From a checkpoint of a small mixture-of-experts model trained on Wikipedia: width 320, 3 picks a token.
Below are experts of layer 5 (counted from 0) of a mixture-of-experts language model. Rows are named router (the router's row for the expert), up (a neuron's input weights, with its number) and show model dimensions 0-79. Each number is 128 + 24 x the weight over its row's rms, rounded and kept within 0 to 255. Numbers have three digits each.
After each expert's rows: a language model's description of what the expert responds to. This comes from a sample of Wikipedia text that the model never trained on.

# expert 47
router:167116131144114074135161098206135192118163140116118144107128174092128146159115144111141151090162135131119144094139148102181100124093116137102144134138107104121108126173124093118161096119148090112151164123108111115148156110135123099112141137
up0:141124123148143092114134136115121156127176133074103133101129157128193134112112146100105122148087137134055133081157104095122108133122162079116099132115126087136108119133098141156106142100144129135127161149181153119104149155112165187123110096
Description: Digit groups inside numbers from statistics tables and census text, like 44,141, 914,739, and 94–539, also "million".

# expert 19
router:140140163157147159108106157107131130120098108167111067127145119162135146159089077134124122124139158128148171136177119143112113121116128156136139094167106097093125102155135170123165134085146084121101138114142125146151146160148129138113149120
up0:164076113141143104159105104114106138133158091149144113118127102164127115126126101117173105157100142122175135117132077151134143156136161104114163118156168105101166134140141083141127135086114138149125107099141151144106110162162129151126150130
Description: Commas, semicolons and coordinating words joining clauses or list items mid-sentence, e.g. , and; , but; ; ; , though; until.

# expert 33
router:145169169122107184112106180154092131147126135152119109090158134180114125134098066134120120165161151143099164125143144180145113144116121139140145117134108094122104108115121166148134083111153095085128166140107101132140125124158108114125105116
up0:158119107136166131138130086095126138082174145118142139151115135159116105119091087137141138111090103184134147141124115121152102155107111111103151147093126154112136119090148149068110147164108161143150151108149146110120135115110116168152156147
Description: Single lowercase consonant letters opening a word split into pieces, mostly after prepositions or conjunctions, such as b-ricks, f-lesh, k-ing.

# expert 44
router:168115147129127195138123149141123112149132099160128089098142092155102145155098108121140117145164148142144181159146118149133127109101138144138139090167067102093105107132119151138161112105146085142170161111103124160141117158147104138097125114
up0:188120165129155107142105134127110141123135087167074172124138116100131135163128090106142139096101109152090135110168114088133147115149152156126126133140138156136149124090116102117129135166138134109173118099130162104111128120099126100101113155
Description: Single digits and small numbers, mostly inside sports result tables and score grids, also ordinals and ratings like 5th, 3 of 5.

# expert 15
router:139147133116122097156133167083107154088108169128118154143117082162146110151118137149115144124133125162129095135108110136125144155095161163137065142124137163119150111145162157114074084125115122070190134096106133144143114180097112153083166143
up0:123144102094131103112154108143182126135083146156096138166121147108158114151143138171108169165111120121143161108091124096104120192130094157143117154126098125156123119125134079144116141100172084145171139158162117124145149152117127102140141114
Description: Single vowels and short vowel-final pieces inside non-English proper names, mostly Asian, Romance and Slavic, such as Y-ui, Li K-e-qiang, Jessick-a.

# expert 53
router:130162150118107132077155124177122092148113164163117110117104136126132128092151120121139105145133144120181142117149108136134156123178125121127102112140135123109128119111138141148156189121131138114130118144131112137153131079138156121078111120
up0:122153115171115118169137107128085126104121139132184178180123117154156180162136125144124094103137154170100123106112168148154130137151161132114161099146137126116113119145089177090122115153127130086072104109142158142116145122127155143089102112
Description: Opening pieces of Latinate words after articles or verbs, such as con-ic, dis-, inv-ention, inhib-itors, in technical or expository prose.

# expert 18
router:065144087110146090124150122177146114164096122124116121138152148141098126176159138126170122164135152158107168162103136120095171094108122138133134113136126141108148116137135140138142149103124095150103184131150103101151159120108177134111133140
up0:109129106131152144122132145130162133132120112134137116116085100126139109080140140085133151146107102099160114119098137136130112167069096166141130135120127163167156145123126159088171103141116153174130122173154111099152115085147135169116149131
Description: Inner or final pieces of longer Latinate words, often adjective endings like otic, istic, ical, or stems after un, under, inc.

# expert 11
router:150121167113165141154112146150082097132143101106107078116123122121144105095107106147149151122117141142127164155129128117127130124114127155151155120094125126110126116119154108100083102133151192118158120098145128147129103110164111110130130115
up0:126127101108143125112137102115112143128132123143174112147078139086145169120148085134123074145145132126130145084156156143146142112115134123119119127123104149133141105091142160085163131169098133087085143080123156128116135112149192099111123141
Description: Name particles and foreign-name fragments such as de, del, von, van, des, plus accented syllables inside non-English names and places.

# expert 35
router:122159162111148187120113150141111118139106111139102097095139109162128145132096092117099145140150150168112144133143140188117107129101117129163144110178093104104122117159137172127163124086173099107112142122109114164133096149133114105138101134
up0:187114126177111096127163140108087141146160168131098158118113178126142124127133099145098141143132101110078096136115116134136163119162119102080123124120093137153171138121144138147125180109141144138135125136125109110098125095147137132122177112
Description: Phrases like "as a result" and "aftermath", common English surnames like Smith, Jones, Wilson, and table cells like "| Free |".

# expert 49
router:125162113139133144155104090128129136146154159092136113098128141086180099150120111108109113130146160132128142159153144125103129102131115166152107128090151147112143121123129150105137155150086167111118137105131105098138199120104144117146137124
up0:113124125144120136130096172134162099186175104173131151119113148127149149171162181117161064103129104127121138132107114123148117165148136139155110155105125145121136066126113120129103124108140148115134128189062090162182167090089162141151129138
Description: Prepositions after a verb or noun inside running prose, e.g. to, of, from, with, by the, in the, as in opposition from.

# expert 61
router:148173167118130186122099133132114119139104103149120097108149104149134134142097092127133144107158154163115146147149139182139115121110139135151141108141102098098118111148142175138175112094158101119128156102116118158145109139151136097110109137
up0:166128091124120082168112155158116150113156117158136167114130128094124114105147102122138129127110083143098135123108098105133096093163094126145159129098150138144143096117128112063123094106107144094133116114147133093126075141154152094126147128
Description: Digits and short values inside table cells and stat lists, e.g. 0, 7, 13, plus stray noun endings such as movies, -ford.

# expert 51
router:165153144102145201155111155129084136162120095136102098098142106135141139137099102110132134110152148156111152127141135182122113124113117132164152097160111095100115135152139150129176119100170115104124161117099134145142094132151112105110140104
up0:114141121074138142135121132100143111136124168105132116126112130105122103140087127128122115148152152127152125118081114136082124156125089149108100126154137160175107134096090070088108155141106099162159118122132185090129153119162060154097108137
Description: Conjunctions and commas that join items in lists, often fused with the preceding word ending, such as men's and women's, &, ", and".

# expert 50
router:082133169092088105119132128150158150126095102130130156128118153126169121148117133145102120126135138173185133159129137115131108104158113113088122144122090101128155140101111140103077143149119160161151130124123093123093190136119141103171064140
up0:119154118136167135155151165117142112103131144130129130140114117113139053174151130151099149081114118158157114098124100123159123060142157108136128140135166115112098116119100126153128134171112125113169139161131126122130131159084119123105131091
Description: Common verb or noun stems after to, he, or a possessive, often taking -ed or -ing next, e.g. document, perform, view, respond.

# expert 2
router:132120139131164147165112133075105098121116143094114103108117124145152136164100125147169138084106157178110095154117143129084123100133108121109135167185143164112085138162149088104112100112182163111176085122115133164112120130113086093119126125
up0:140104117082120117115166125115085129123121142167111065126117116052160149122165108155135133112109140140133139137127123151126120102151121144141116175120103118139171082113081153175132171172115168169106126175106134140104121123078123123116161128
Description: Middle and final pieces of foreign surnames and place names, often Slavic or Germanic, such as Kozł-ow-iecki, Słow-ack-i, -berg, -ington.

# expert 42
router:156127189097158117113111124104149144095122138092143155104139100138133130135100155136135164097103133110115093125103143154113115109128125122115148098084165144140121105137155090103130104117112151140166098101115142159096110152104120110145162124
up0:157102161096132104159083154137113157152143148107168103147100118146147120144125137145115096101111086104143134121135149122121103093126129138155115118151178127110190115145134086165087103129169090144143088154144125163122134144140130144083126115
Description: Second piece of a proper name right after a capital letter, such as R-ain, G-aug-uin, K-om-nenian, J-ai in name lists.